config.toml
d_expert = 48
router_noise = 0.1
lr_router = 0.00185
norm = "rmsnorm"
tie_word_embeddings = false
learning_rate = 0.00476
beta1 = 0.95
beta2 = 0.99
max_seq_len = 1024
Below are experts of layer 2 (counted from 0) of a mixture-of-experts language model. Rows are named gate (a neuron's input weights, with its number), up (a neuron's input weights, with its number), down (a neuron's output weights, with its number) and show model dimensions 0-95. Each number is 500 + 50 x the weight over its row's rms, rounded and kept within 0 to 999. Numbers have three digits each.
Before each expert's rows: "comes before" lists some tokens at least twice as common just after its tokens as in all text; "gets" lists some tokens that make up at least twice as much of what it gets as of all text. This comes from a sample of Wikipedia text that the model never trained on. Tokens count by the router's weight.

# expert 6
comes before: " |", " and", "'s", " (", "\"", " is"
gets: "a", "o", ")", "i", "e", "ia"
gate0:416450574440491497516586543491572473541450480529539459456535496446552517477504548547523569469510496524500485482476498519491497427479468483464480505588628451498407450532511460487442541452488616503478450507652534581500461552504567534450423487456580468540439452513547568492507473441415490628
up0:485485498575428464473448455566447463464426498490420535492448445498520419390479484543412432467440526437547494585457490540493577462418457483492556553431402484529513529456571574512605505489486472453520548464455549525468526553518421549453582518531455569461465468473552507462464520554602591512
down0:582487577487432564515474517537409670528525522469492499505500516489530474449523516424513573480500540537396468574457493490529503502519505441524507491475526566535537494551512559524428476477481443515573473541510522512448561532616551462587541466492572560366401410462505474460527478520604482472
gate1:532545522499560494499431521590505532518435454535504523502378414461465508483386443376504547533470454489499518537448565504450485499406455503527453504506503594467594565436617524593419523474558473389416520462533449476483524537492448493493516478499451510535546544505486577513466446587546489519
up1:415504475480601512498448526539475506547468551413449552500506469511541503564527503606505521412534419506455545526421480513553592543483442479543490465509582433492478481526462488499449394536427483508503509484491376485605534488563504584545549569444540464578587456524488554518483534520495483638
down1:545601513525578439506447553584399463491542456586489543452405486454458484487529596489491520438457518500541453473438387508544519563422501430522518424478504501484479485490530467398452456451551499522405471422558533397476547472488428574547540487539448507470504580543534518436588468485495515524
gate2:483527527516455501460576519454438515462520461491538592482492472686456448507457468602513533561481513455464527507411497459505451485543457437486466477478579447461449472491459431518530434436489559448532495426520442536520495481345488431563485555439573512559513562539535497430498498508401514436
up2:465508547471488581461574548450371587490485500534492521442506509427513536531497513502484581528506466481497391505434463422523565575531420524544370507492460435538515430463385471479521482432554505502476495523449501502455490428527546483475467486498481525441521509593442549465637414569455526453
down2:576494436476555478434481530438481474500521488540593456521474426513575501496546464537560523569518569539481535521522502403492440455483493530445409507570516524438512503471428464450581400525544553500615450469461549457514533489403468427490471574534441517473541595528364488438512473401493530534
gate3:447473513479486516535504458528562493464522435552491536473540462403488509490434531489470502436444426545487425452471509450516548467482493542525561426479519505554507550464485530512503503553495467427497505398460446584544507497447339516585541551500522604414583525502469466593394561417502409419
up3:474527451459498551481537525424432527508465478479413505498578512510517526429514387487521489574377529504450554454507416524425537476512508552448522519587457616481474507511500547504488466555525517466444544573568482437463493507434447536555519504397439490482597528552513512528505407495600601406
down3:457486561491491534442548503519480504533535485426459551573436489475479498408489489488582500630519488527569397469422516524531493491556472487502468566472550555564505477466453555446598379396509567573568500611496492473486477508474502492447498517497481381517559526504514503510468397621550497527
gate4:389499437510529530538572536490475487503546514468462487502666409547554449484436461494524548590451562482496481557516516465500461494489571411464576476541575560479495481398574490438489535445518547555559530473506494539422540598492594508490452572437519538485544500468475602471554554521436489520
up4:414467539515478491529490527516469526569568569382575555506538467508609482496407493607454479517474544562489554435483487505475539517523403502491571472477396486454486474521447468561459474493506575541485545514496466565482474520516438482446577524385628435423484536520430573496428553542500531528
down4:424369575473426520546497495492513521542472499550590615496515579489476486462424477572520456534525539520481448406460434414498494420492510368521506513519568452464580438459577499450493496476489476502550456477376491506467450550434433523495500522540449567537501501493468538568514518475551548405

# expert 12
comes before: "\n", " ", " The", " In", " He", " 0"
gets: " |", "-", ".", "|", "s.", ";"
gate0:483457477405530469492512531476595512570475481435424577383484478464452435489502526527515556568492552539489386498434462435464511461471552495561447484548483593479447511504481482417492485470507507448607477532554500539510515472512532344464448533570532577449505472458519538502549521527408613455
up0:543469501434520509512491443478486381435565458450525438481463457510451509467531552521450643467454529514489552493511523551452467463438528540508498574491459530433556519522508465471492518448590568443491452500462510530505589449512571516507560482590441614500476348477532501519490486488506455341
down0:444493407420462538395464499511582607494533601485548558436521536485543491487375466397427525464535526566458482514494503527557528488520542465425493448535523616493516381496509547417456592561535494481491433493458547504487516537414514531436503536503421517492527507521474458435540476466497511580
gate1:540519486491524639592502445502434385534480498493498535508430443447451529447419547529483520475529447626488530487518457506439480453471590511503429572524536565512530473485440539470543575523549464544369549582512463448514453492453617510517458437464456490420521527556518420545502497476531478549
up1:570482569557468481427375493541553483502522434518518531463526579552518481477511609487502479523478513393538545453509484479498493602459407461512497356441569502442442555500583488552508445482540438530624561480512517576509552434498424475458515515461503456541547437477526548446425547531494477498
down1:477499585448511543528500471414541446601494530472600480503443470436456511461446570582395452578522506446482518541431529516594527508454466379484568471516563471499514537471446426413514388516554477452520608598542481540469510459516508438475552566492430491505562500489461450456532543499486499482
gate2:514502485605401396510463481578633549457410466462512464513486432508491612443494427389456518495464481475466508476557557474424453544464506455463555590487570487467480474449460518486489581520533525577494495456545559521487480515422469433504522495432476459527480552501449584527446574496451413476
up2:551446509493451471476467533486477555489548441536457491415539468499549498458487398471503491553335597491454578451540506504471458517510490467402548537493521537489449531585484471468467427489532556567481499464490488496487414504474378379553513548451423406544457485505504571482471570471399533538
down2:534546492438471476424515488526470438442485474549530477396536472473510540419485514406519504439496437443422509512507623536494505550473510556521577430509549550650517556537487459496419534442501571524579432509495494482509463540486423472467450566456411624478540499474543500505499510517455427603
gate3:495418522504529447447478463539425403449628475463510406543468551507483548523516417470574515510541470489463528472543495387547532459330488508488525547467586554400558557514491649506504558442525575461449513580486475527543470490458516452528527437505478540491460530515522502501508518472460526468
up3:530500542537452425473486467589512525478530523518576578437394492517435483510540630500492563413545560445563557424523502475523469546465444554469462457574574557528498513486540496495556528449529458528396444456508453596592545525449448578430483533468474522423522449588466552501520503512474416529
down3:571516565540538523581506514494433421494509483486541405600499484538471503494470494497460482423510511558610508495457378405516583434527493426515520392476489522408432472548547541476505454553458557536425545496584496446498461459563510502543401545490546391493472529476474468516464529433575543466
gate4:531498390542469505539546583447472461532462499512486488581583536458458523412465498448464487461489422495404473551412510508513428541524547433548493580455539546443479532386538535423469495573493492535518485505517580445509452473549581396555547552515506462596557543500457496550508541541558597569
up4:495478546434476452531493491496462518495542452491463352375469465472516482559427461427511517413518493475450503492520418501531479461443481527509441369547502478450505506628466379452487466470517562520440427483405470447521404489458480506557416524505446471446521503500508452420445515464541538554
down4:524519525493517557505457413519547398475502507469517473535476524498509609453413503455491429428569450457530578548590580500569479457472406450499457563482527488575511476545582484558448582484477439546527494479530523441537522537573554512569486592416499598415469427520479493491493486545450388509

# expert 23
comes before: "|", " of", " and", " in", " were", " are"
gets: "s", "es", "ers", "as", " that", "\n"
gate0:480542494467432570531599486466463458438548415565522533494562452390514544463499471488573464585524460561422480508492484451489631433572450521413634512510531388469419569488569445481487529515510468508493448405555448460505462504489550507532456530397479525504536521505486519495530476474548478552
up0:538519401494507455429443515546498473534452563541410582480510518538516499521471458438439503530551463499468401548460442446490538551570464475472560544458501549503474419523457430479478531443457520563513521498500596541515486363395593540536453393440587565566532522513527482554562586522525487489
down0:516463508450501464518478570472619550625518515458512524577454497601526429470490516601505422473429460542629481478550461504504467449509526572477439479493488556595495543440547524436434498443551535586421539530481511506467475490473536450500415548479432472476502508483481473496443451489614588440
gate1:469503547511467564501512463525559402587480486502450467424555471477477433436572549491553434536471520545472520362516533415470511406532491569525536491476554499514502424521531459459499517511486588463459493422542417479519477510386516387468459473384530551557491462378501477441486490488508565549
up1:487458589411558500493531529532522447578494519493647438495480472372464531524571523580568557481433422595519464462376489470502483529495540520602497417452500451509508543570472520491509422476535490455417447440470525534538497509554508481420436560513464559509522440526528466478498429439530499474
down1:471479486423515445444464496491483479476477477609535488544533484562605532596496600358447536408510522542525468548546448482455539521522557493468461433528490509539499555555541495599487483383484498542443412604573556403515480456503525448508522489526417457421510517463474509567499512487559448475
gate2:513450519449458520483536425539538509456480529528547545495497467598548514459481488538509510477425517611458477393452529490508525399484529473445538547462494485454537511462544555445493494464572502419422538470554420532529533590568608490545411494476508524490440507569458524556469461668592520442
up2:521467414560474475437474536489538483500499432516484566422422457499522466443521459586578527471556559499517511564515575511440481568511498480415441480485623471481498489474538474517486442471519521445516517460532417409391482528446514512371453490489482451514461520412496537530405399450623549511
down2:546388558546518507657477498544482488513537441547553473472554475556516510521424542523519554474405531478551407515384437516556495404509443522549461593418525414488468485514514495453473512484497505598591484564559500568465458554578455536466498508552524523527452534552502465515523501567534586504
gate3:465504549531535415484439480548497472532497477512504470457451510555499433494528409477568488571538558493469536498481528463577467432507499409575485543498473448583514473508575545418505510496492537490304569477477499546650561533435494448477455421494423557547486523448484494526492510495623479513
up3:512517504478464490539496500485406463553558541599478502493475531482513423542525417449580529577574572557522558582538436525537496490485509426481509541571515516474458427505495395427445528515488428437540665495517480500537546459440491565442592480509518484443438497518532471517585405548417476519
down3:538553530556540479496482495541550495571420456536427445506561467553464462464464422441505433541530478516496585507483494563486528453516526487593476572497504400421469548531553562600474494561446493512396479553504522455484453473562400568501475576526434528504490419579609599486472451521505455579
gate4:471495530559472515487554485550585426504504514553530413445480499471421533504433520498496521478470531561550508410536465473562552436438443511463544608489539605494530446501503499395448458391442514508511642376525565525540550484569555502462486399452429456449507506482517540499463565498477506460
up4:487527501530468550452480513506451560497556481524484449503662433572542559459532511513518488518458445382464427426388474469529518488475514430461546445562463450502458510487447495547559550490462463429509402541466479530513383387516496539579509621457523474462599508467512495488523504503580517519
down4:493543501430504444441484497467420563497470454490521580592510488399517558482529587498520543525601520456442526491459390500458527468457454432491511563542460460581508417524575497543529543595376554487489403522525595498531510496491475502454383385472500499494484540521461506490478441486537475580

# expert 19
comes before: "-", "\n", "|", " be", "The", " have"
gets: "\n", " to", "==", "===", " =", " not"
gate0:424468495474499437480506512558444471461532524571465466467526414515497506511464470551579478551553530536508568457500502455462545402563392470430515526523407477441597450521579537561523514418458551549510469523469432546505470457432531421396478537490542626522549424467437555455459435557484500568
up0:509497538535495481450491617439547528517504515533635403559557526502466398554511473468458507431555458475481514577433541468544386590498618509579534487440568506522450516519389499458454452529503526520408554489557566499527525490487519514487454541604424464463453529469485487569477502503505537451
down0:424412455505481463509522524575395530517550424524481522591547474499469525559504456514460510426556538526588299557511511564494457586473526534504557537615465529510519533562448524473443515433474506467424445513473566498524457543481421538513505453517502489422578532485558569494461476496449518524
gate1:438432500504446454474525544541505567482433550496461526432520533525586402517523499532479550549412501506493498405445540458511530451548518489555510524616483470522519444439600524538560452487468484498465489555461466544506566534425541544445366521403537473392538522542551593600468527486555439492
up1:512544513551538460535468559487488597484478522466504398432398503596486590535470389472488434498533485436525442515496454443532498488539481523556529560504505561493471502493537485551477466562556440598485555519533508486530454511465667520538450575590500589479554542506415524428455513498470593466
down1:412434516450606461482471515455401549552518551477548442498409426438564466557507454510518495541459540529547462610527580553517500487457530486465419559532518388514401453443477537485517434498507519504561514527385483481538447478481411486513505515594444514510520533550581550492492394463491454534
gate2:471392591448529526512554439494618472592480423543421596482477539515546448494496537551461497459521566563402468482488441506481393511512498487502527531531477446415519490499599532520461526410515508503500452492491585484492537530461459454547500367455399503495460469437506510538430541479601499511
up2:494447543502477519475632519479542512525529558579529588492511471502522453539521547483553565450601498553503517492440437520393335528484534502602486489507449599521529515497501527455506420447459514621536498472479469500469552559476410493492518389526515599499465477467444515516549457465500427473
down2:593534420563480376472474546491531477493445495520435504599543500536572546448483580531510406468461490494474467502487516528500551527484467487539547544483451439423587482553587528541530514451433486490566480513552535448412452552520502565501543434374490533584480436589569528499538574416460531510
gate3:454566513412608517447549582463556566474467484549521523520555473481547562499490375539503486473441442471484517560488500524460505545561514489463550521511488538461422462512475516523465476541355517418481572475585539491493446525546465376506528543478447423428475578426523507497399522486544604506
up3:454530483478440428544482406474534570616459444549491437461437482609547511525489495473506525483468522481437407499513434511488572542537560524462419550578452580550524466524459523573551530510415465462420470410597472549452534600454510511499492434407423494539494519498512538449530556486500471423
down3:499522526445541484441568441433511467475522541518456505449535499531401532497476455455516464555541494462542509434502450504587490518511589497480618512546375428562497450502418473463611456379508495580581443535485390536526559491485470453492515482496470501550499508427371508431439550503490471518
gate4:601487545477615476563444487562580519514471476512517448456503568585408587532386505438452531498469535524529438488483433510493565469491545377504445499495460547556477430442433582421483506536530540502487436490518434516541566521454500461498500461518434496501480433510399416530521429548440563497
up4:546409603577486512541395476558415529560484490505489511607545556514487473605500377499562487538445454510527507477520544523432491436435411431546542501507497482427496519518496552425517551452571594515413533484557509524538500436503409488399520484505414517544446531442527517498468489472499455536
down4:625430477491554442519469486469504571516466486528438538476490535467502535536544422487469543539423457428536572447446579580509609536447525489513436562486569509557411409385516498551516466542486468563515468523513477508518407545493470553448424440566558591524531461487531513423502465418508514563

# expert 4
comes before: " the", " a", " his", " an", " been", " their"
gets: " of", " in", " and", " for", " on", " with"
gate0:481470556512596478510467581577479443395362481581449488506469451516558576530517545451524537528456451412397518525447431458554502420503427466525444559441515461493453535440496410500497539470444476497559509473497469474501497542484535460608577615479493462555568461436449495518544536500465509520
up0:518503507436472428416608494537459533516550505507456426452538493566500519560482555533425512516456624495465511534517528417508485429609508514530465378428471467472483456462488467523499557502421462494510474500411506544521479562393461428518493482494523495467558485471517527561425542572373385517
down0:446393494612426450554424519634441600428505496495513460551455400513512576554515495515525476545512491510426547515491443531521597505417495548639481572503497481550502534527484545490538483516556515528551425553505525495488432549576490525446474445505533503560447456488492515500537453505588422466
gate1:523524527594508487486521519473527478575524538513506489513548497543560432477462580465513530522503551596461452431569478506448584567451545455502518415551520568580381432621496486541516507498436548536573574500562409479502547562425505430500500471416486604484417470505537492489494516474434561576
up1:488515433514487510579537564581459516572475522586454551459521522495429630516518532429493483459494495344465528494525409482507557542518546500476517502514459487501581481521513570465366474554475522515579496469581532552509595530581502520462499504549433579530509511564483452482460429422466437573
down1:490400487405480463418472451438463600545526515478455529492510426533421494412497466427449519470521520539503462481566476514498421508430429436434450526518423440549471502482402485561522502472502534538483500541390533547432533564481386523470614497519435546469503518465493413562503468400464510479
gate2:546387531514423542470512542497471457514439487545532457470499466557556546390456510483539494570443440468467473557526521498540563398588521461508507490467517459577502601511516584464531605381499542514504467554496584429504484409406520463460478495473536388499499419515488509487416556546516473450
up2:429595458525463428455433495566501481495606473483562476479511455434450497595564471469531565468520556500517496485435509492577443521436415523510572409482492520395474474459492406497521510513516442510451465515515477563534457533522517511542593595560460422447463579457506401455554473503448541602
down2:532490502480545468465539459480488515557513469545469468559452499555398520548501485394492493618529522484559485535617515463498523509460503513492459498430389522509521464599458575464465529443539398401415569450518605527582556444483588470481519529522442463443538518427429474424468498468534512448
gate3:474490472467500432490439564506526546548561534550473597498559540516476521495503483509566487506500343538492481601616554582459493441470507512393419522565512460524511519521552452507390492516470550467430479561520607483488531525462506550405485504499488462500593473480535470410508588492601499534
up3:528559533508573493531436544561552482445559538533472543523445547537492705583480481468544466542474447479480500605566568500543502520506485492444500463555468537483442512523497544363500517451389531521541522527469547509503479456597511513464477525538500445460539499514612524411542507583550461497
down3:455540477413480529582522505414498534492476482500477489495534519593474533512573453558556446483524472470532526460491451599504452532457510569475554503456474414574412565560451528626508515550452529505479513568527476521393528527515438456551511420421592480482563402561536533588501595526443460482
gate4:543512500603489421534498483509567470584420499469560474522486472483497436463508650485430431612514493533449541508464430502549588540468602445432636484454457503469504531524442557514556480593414505505511528493578592485478502487415527495495534548498494478449497545481518539512535499496409519439
up4:435457468524517502491496518547549481648443505524496496439608543581503449497528572490430505485489494496446519382492552547542517531405495461434550519497461419433611522555466602457543503548494479446555537499553551522508577477436436448459494480452493513436515536429531581468487456485390529438
down4:518407480443506477480597518406428517429517564542497562503507461579514465512473488472544578429556500514451526560568486500529472446514479525479387505488558477420435367498462473539473564522535542506455485399432512429442550526525426616496410511451475451475501484617528476526554490494538474537

# expert 0
comes before: " |", "7", "6", "8", "9", "5"
gets: " 0", " 1", "8", "6", " 2", "7"
gate0:489418509542465533449449535527509554527568361520423544518552462582481531530503460619479436389432472511579518590486416441502536470438478404575457595504443448507541526500503572527520541469570463424473534544519487538474521501507507477513473523485467523540445490561535424588603481534520470513
up0:551554506502518363554548533481560421504463501477544425483507498446509416461564535461384573533541461454496466523532541531448512496506510539473600491439504458473418584499492429498493594511405560532463467449510558447501455408514553490466479535380514530509450456503414549398426455532506507516
down0:487512545459473527556424476482522539505497535469491550484490612369428434465534477551585438536505491535489481482496534429467498538494389483477590398543543491510491468478519506541508484589469526595524537441517405512535437520570507493500491527500617479573550487401459508525572576436514489377
gate1:452581548502510474404536513528488481526432529522545507483538485461481455460524564509441611544608526509512537543425508479485425537599479534422566530466516429488468541515536517543480516476561580528492564524462545442498419574464460360398462536538394521551495461507422466490418425556489470493
up1:461438466503474552449388459494439483459594504478468500578400519451524563582538454523567403489480584531496430535535514428512513531443512492507469545513486542547418439543524543562526456428496438448459389531514439547481510554483376538539525438463457485477515588461544550511567595523549529481
down1:438503496528521485502507539503471498500521627563500564486562504552451507376472592510504484488509547473551556544490503496547445516481535530494489529529534434467489542518558494586460558464401497462447571460504437547475317513540475470464557516605506450444528478487439456451356494454410500522
gate2:512507555464509599468422449421513530445500468483493529540471585515415493503445508504404424519525560451464499524530473526469436549495516437472459537536475524485456561544510360457439512460524604565547568512493443452427374542544474572533539401418417521420545521510484546547498531474534503454
up2:531460531472525553574447482575540496437538541474500449547491480506418554517444498489405515428561551455511512575452418425502482464497461454513427513527538606420467488573507420441523429498514491510486561519488571493539413460524496562526535414515541565393608541548562554548599529427500536488
down2:526569466507420573502481467560403480427615493461505489485496511471588465509512480524553539520528498493446447491501548417522537457454505615491485422521405604528510395502562496539527529551519594550592403487513544431544529535547491483528527430480531461534481426555565466483582428576476522492
gate3:484475490479507572476579453566523523473428388460521442530488563497407426430485445561575553467470514499499587548486540497408470540493488561418423469505507571508523573527506552505493562442561468516546445521434565502363503497407510546510548554530441528462460546506490546370502530486566501449
up3:522460465407465458388532532513514555488567452583424550561438528545551511596391471447494497562481535593494458387487514518546481470522520561545571469504464490519493501491553526484488502505481526400508537518523464511468431487585414453484503474459605447510507540465509478496481320437509510532
down3:557405533543546508574458454475443492498481487563426435568462493552459536478425462471482466529472502415556452541487521473540518431437414488523510553408502615549494526429503478527460524452471411432442594493496494585560536546609545475527482459466462558457489457510489443578532562437568585457
gate4:510457467512481471510504459655553389552444534450548474438565425486507501565476556515591484503509515594447466486459502438534564468388521498452522496538516478517583509531507483441544437596519574490513504437517478473596559484394525474439431537528477529472540477548475461546410425540455459561
up4:449487457447518503472563527566495528429433518537486432553563462455446465546476452492507459512520484579494482478518515478567545469560538468512552505538527444576554487467424545434500494515397504522547428537415415541460477486421525581467512470410539394436471586456456465552395374441448524552
down4:574432481518537529425554478399498398553537534532437559488445495533485556413461548506405509428566490509530539477551415572456507536398465528535570588545408522556447508559504505514409511450525450434447539524585521539467495558508512473525552525514483555577495428529527496535554571546541488422

# expert 2
comes before: " and", "\n", " ", " 0", " he", " which"
gets: ",", " |", ";", "s,", " and", "e,"
gate0:527473448482484502418452498556411485500493459540397435521551574455484460525548493554498505479445494552458487508577609548554550480438450532450541510521467431484580476575547552460472457484543516446420451534437513525596569404443464516447411534527514364519551436488479467487470437488448409497
up0:438505469501474423511492567543403456470554473511438395536499434512485468487534513519547620518482568435492443545412537464412484475554519521492485513527514531550515446451507455520437445529606586562455533476488475573500542461491572544511504570520404520470416468571427471462468419376538444518
down0:451522452470546462579509415475515511430511460388460494461423523482522444440482522497526548567426461468437531483516505528524467594519471482478525457549553588467543531447529503565507539457552523434556463517412509506379394478524572447519544550565423548530540592539531460502424463502463572613
gate1:430487438487404488544439453503517626466459459509507575471515534501489506552428477519523375473426571485492500553515562490594540528426528521549524618606494546438532468458504545426480492521418561483529501414467460528552480428453362493488518580479520456478465501527524437473513453534533554521
up1:531483538600529520491440475490548462444509436440509422520462496480481588641557479462528545420528385536454580443481461511500531564439490484458496487559538479425484496504501512473553658448502604530525560618514518478537494628536468516504467527522454510521460531452577494471534520480438510493
down1:492501566474434438441484488555424462473521458561554507358491373498488523506470467456533545510447568427488442568577504584522566510501349535461509450532454569494391464510532488494460417596439489549425529503496518461492550521439494485536544545467463483447508556548470584513515491490461447531
gate2:514533460492478490442531491534477519431489523436559505456514525477469528519393440403415446509573547405453543412432534467530444470509515468576497528526528453521542430467665490478472459472558562493480602603466563488486541452559515488607528471520496450495521560536541597538433519535539538526
up2:464531527538540550536548563524591578444428476492523494557582537501532483470516579524416484441535455434516575440524550479448459533450499539609539489521517478481442524449499485598485553563525390543448521453473500581442487521397585505490618364477415545550498535489505482473494532511472492470
down2:438556500441489476503522567532490555499451490462579510482504508528477483447470488533404529533474513562474442573479488538464489439579545528506497515434425555514402540447454526520467438575460542551532531533535483609414600491512392520393504530487487451508466495602409472450563511593604507423
gate3:449497531488513532516495585517487497637496556559555581551490573576502550425505566448517590449513537441487525517460452510382453536483524486439512516557519513519441445525558594568479505583530388472493505468491469464563555530493495484541518439491430496506531567634463467600527466464450455563
up3:520474505484446562463497484569517416507551565476556517501419457545596488522557438529565492483441515523599395433495417528510422449556492526442578477470491485528577507453450552451539531494475477486541487538505559467541542566542473574519456599547567495340466441533564543520429492437501437508
down3:469578479558452507659475476501508517520445489559497496413544532562444446542523531449504518527529543427433593508372561457603549557461482534472482474571503495426482479498529517522464531583453520501458551404535441468475526417568521488451424554469515503534494452579464445518500459520469544611
gate4:549493511565538530557537487571485537572444501454528533568432524572428520561418555496588444383439447440449458486497546422507519459531515445441512596479503496598497452466521579529510550544475420444426454418614490457472527469468475510417523472428541492466459556522569503524564445530529498537
up4:506471491494496489520510570553428417555473463570517533573432575562434576545484468498532525457424604445489559521457532366480519374557516499538495526425458550516541485394509542558448523486546501481488520422526502451530566508469526518359532386515497505510564488517539508472501515532565542565
down4:526527443474500436540522463528539462466491459558603570381468502572544417461500513434459564465522564526456495542410519539524515527518551519481530505514457513509512408568500526427445525480470527551449494440491589460492550491580564585547512544487469449383505522555568524534447484346407500532

# expert 3
comes before: " to", " in", " by", " the", " as", " on"
gets: "ed", "ing", "ated", "ted", " out", " up"
gate0:478419606447492477498451547501561590454588529484465572506496519487464524547454508463622434504488484493433446530575549452516544450452562541485431495512488480497583502439431554601513565422562548452464451478502503551530430490487542498596422473545523542485561565512483515506501605532568609481
up0:467552480517587477500510532455528595536543466421521588554466443496517372414460537610442524483513448494554483506463456488582492597520500566527518551454457523546432470463540437522533497483541520622487552526464524397493536547480528496435484437454515488479580447535472436571490570493601515570
down0:519509476539569529576421487518530483537548492361458462478516524571502432518542514576573519511470534536513557477517407453445494613499449464459494506431434486513543442489558473448541510387486484486516618451390498500433534565507529560600515492475450577448499514492595499511408526522526508571
gate1:402468474477570549546477519539421479495554520434474480456514540498460529493458421534444472471484475549409530453562524500530350435504563482438461576462531457488550493523550546497421539562537590542494514523471506493577434527545546491582485436488460425561468474515491391442457512468456386403
up1:536457492512476470489552387500456533487581451590495475407567559529507485586461538481415542509413512637436514445454585547517529493494408494561477499481487483564441553429508444522521522575553530466490426495399420551491439513534432498511531468514541516520505444529538523456476437581547555415
down1:488500375567556463532540562553480541488498448472520499539472398511432498500430519529455480438473503467521509592514574493439507515479430559438432427568391533544534368515423449536529470516511466469473504451534558625437374524520560452453535545539518469505483517552454472424521460489486477460
gate2:572456532470534593466537498536491497433453501456552468478453456475538516576498505481466522461444441591545501553555396532449432458443508489551478589500521489446351478490480426436565520560402512491542471530510515538549473409500477503598518400474592539441550568497415531456475424487520508474
up2:471472477565536450575479541501526535528462480551458518394468483484533536514575558438481485533453547543523452608578392545544440590469511539476480568531473472436505462502468444486557506573546553505522443504448608548518471514441515488525528442493538665378525525540583488525486460551498485424
down2:521486506475484513455502583452458522488475485585474519473578473495477415479539472468474516436526521495576369449522553541480469451460545474521369552534473516532473473480506450507630493585470521437441457598531555492564470533483457488548593479616595572523551489569566513593464446507530531480
gate3:481430434466477457420479392566551427446504471551428424475525395513457588533473514506547474511460464486461571550391489479526628486552513452542468533514493497494573637490530541480563488481549478498475481581549477496408441582581427520477515465496530566506485524525557520601476519490491497526
up3:529472473492449442564569591446484516512483462415486480564568540512508569653591454545576475511570524553532558470437531527436515530422516465567490491495509458475477539441433529456494579540482552555519577393474401482524478502499489584540595502530473476491495515491557550439567536470516396520
down3:511524432454517510468433484540550450479539519575466448508472501439474393431461470533490550539500424467518449507550557436505464518536478503450500528453442552523484485569535561471550565492640410493540367534482529646550500408562509432487442494450532520584514553445513472531516456569491501424
gate4:501504490524494535430509496484566480491456556447524560554552449556447507592407541553477495425405487505463511411506418424459558505490484543491402595571522548416497470430391411502560489406480568499474471463522478501550563482496532459501523496476500495472581543577427409546487521551515582446
up4:479457500651528472533510609566561562514557483499483518550425460514556493487518516490480511509473476503489523488510503510497524580476434514459633445475557533473563445498496469604575554522535338504509519566496469568434476471515450454425482494483502515581568580511508467585396444465500520448
down4:421447537481444464549440478555508607513587438453457530461537448504468451511486404467466506392533450537508524541558415508613460459529501437562505469541423480513484416514518498576511572550505498499438430518511462447479487513508519536526452502480419503374519509395520509482607439569582479484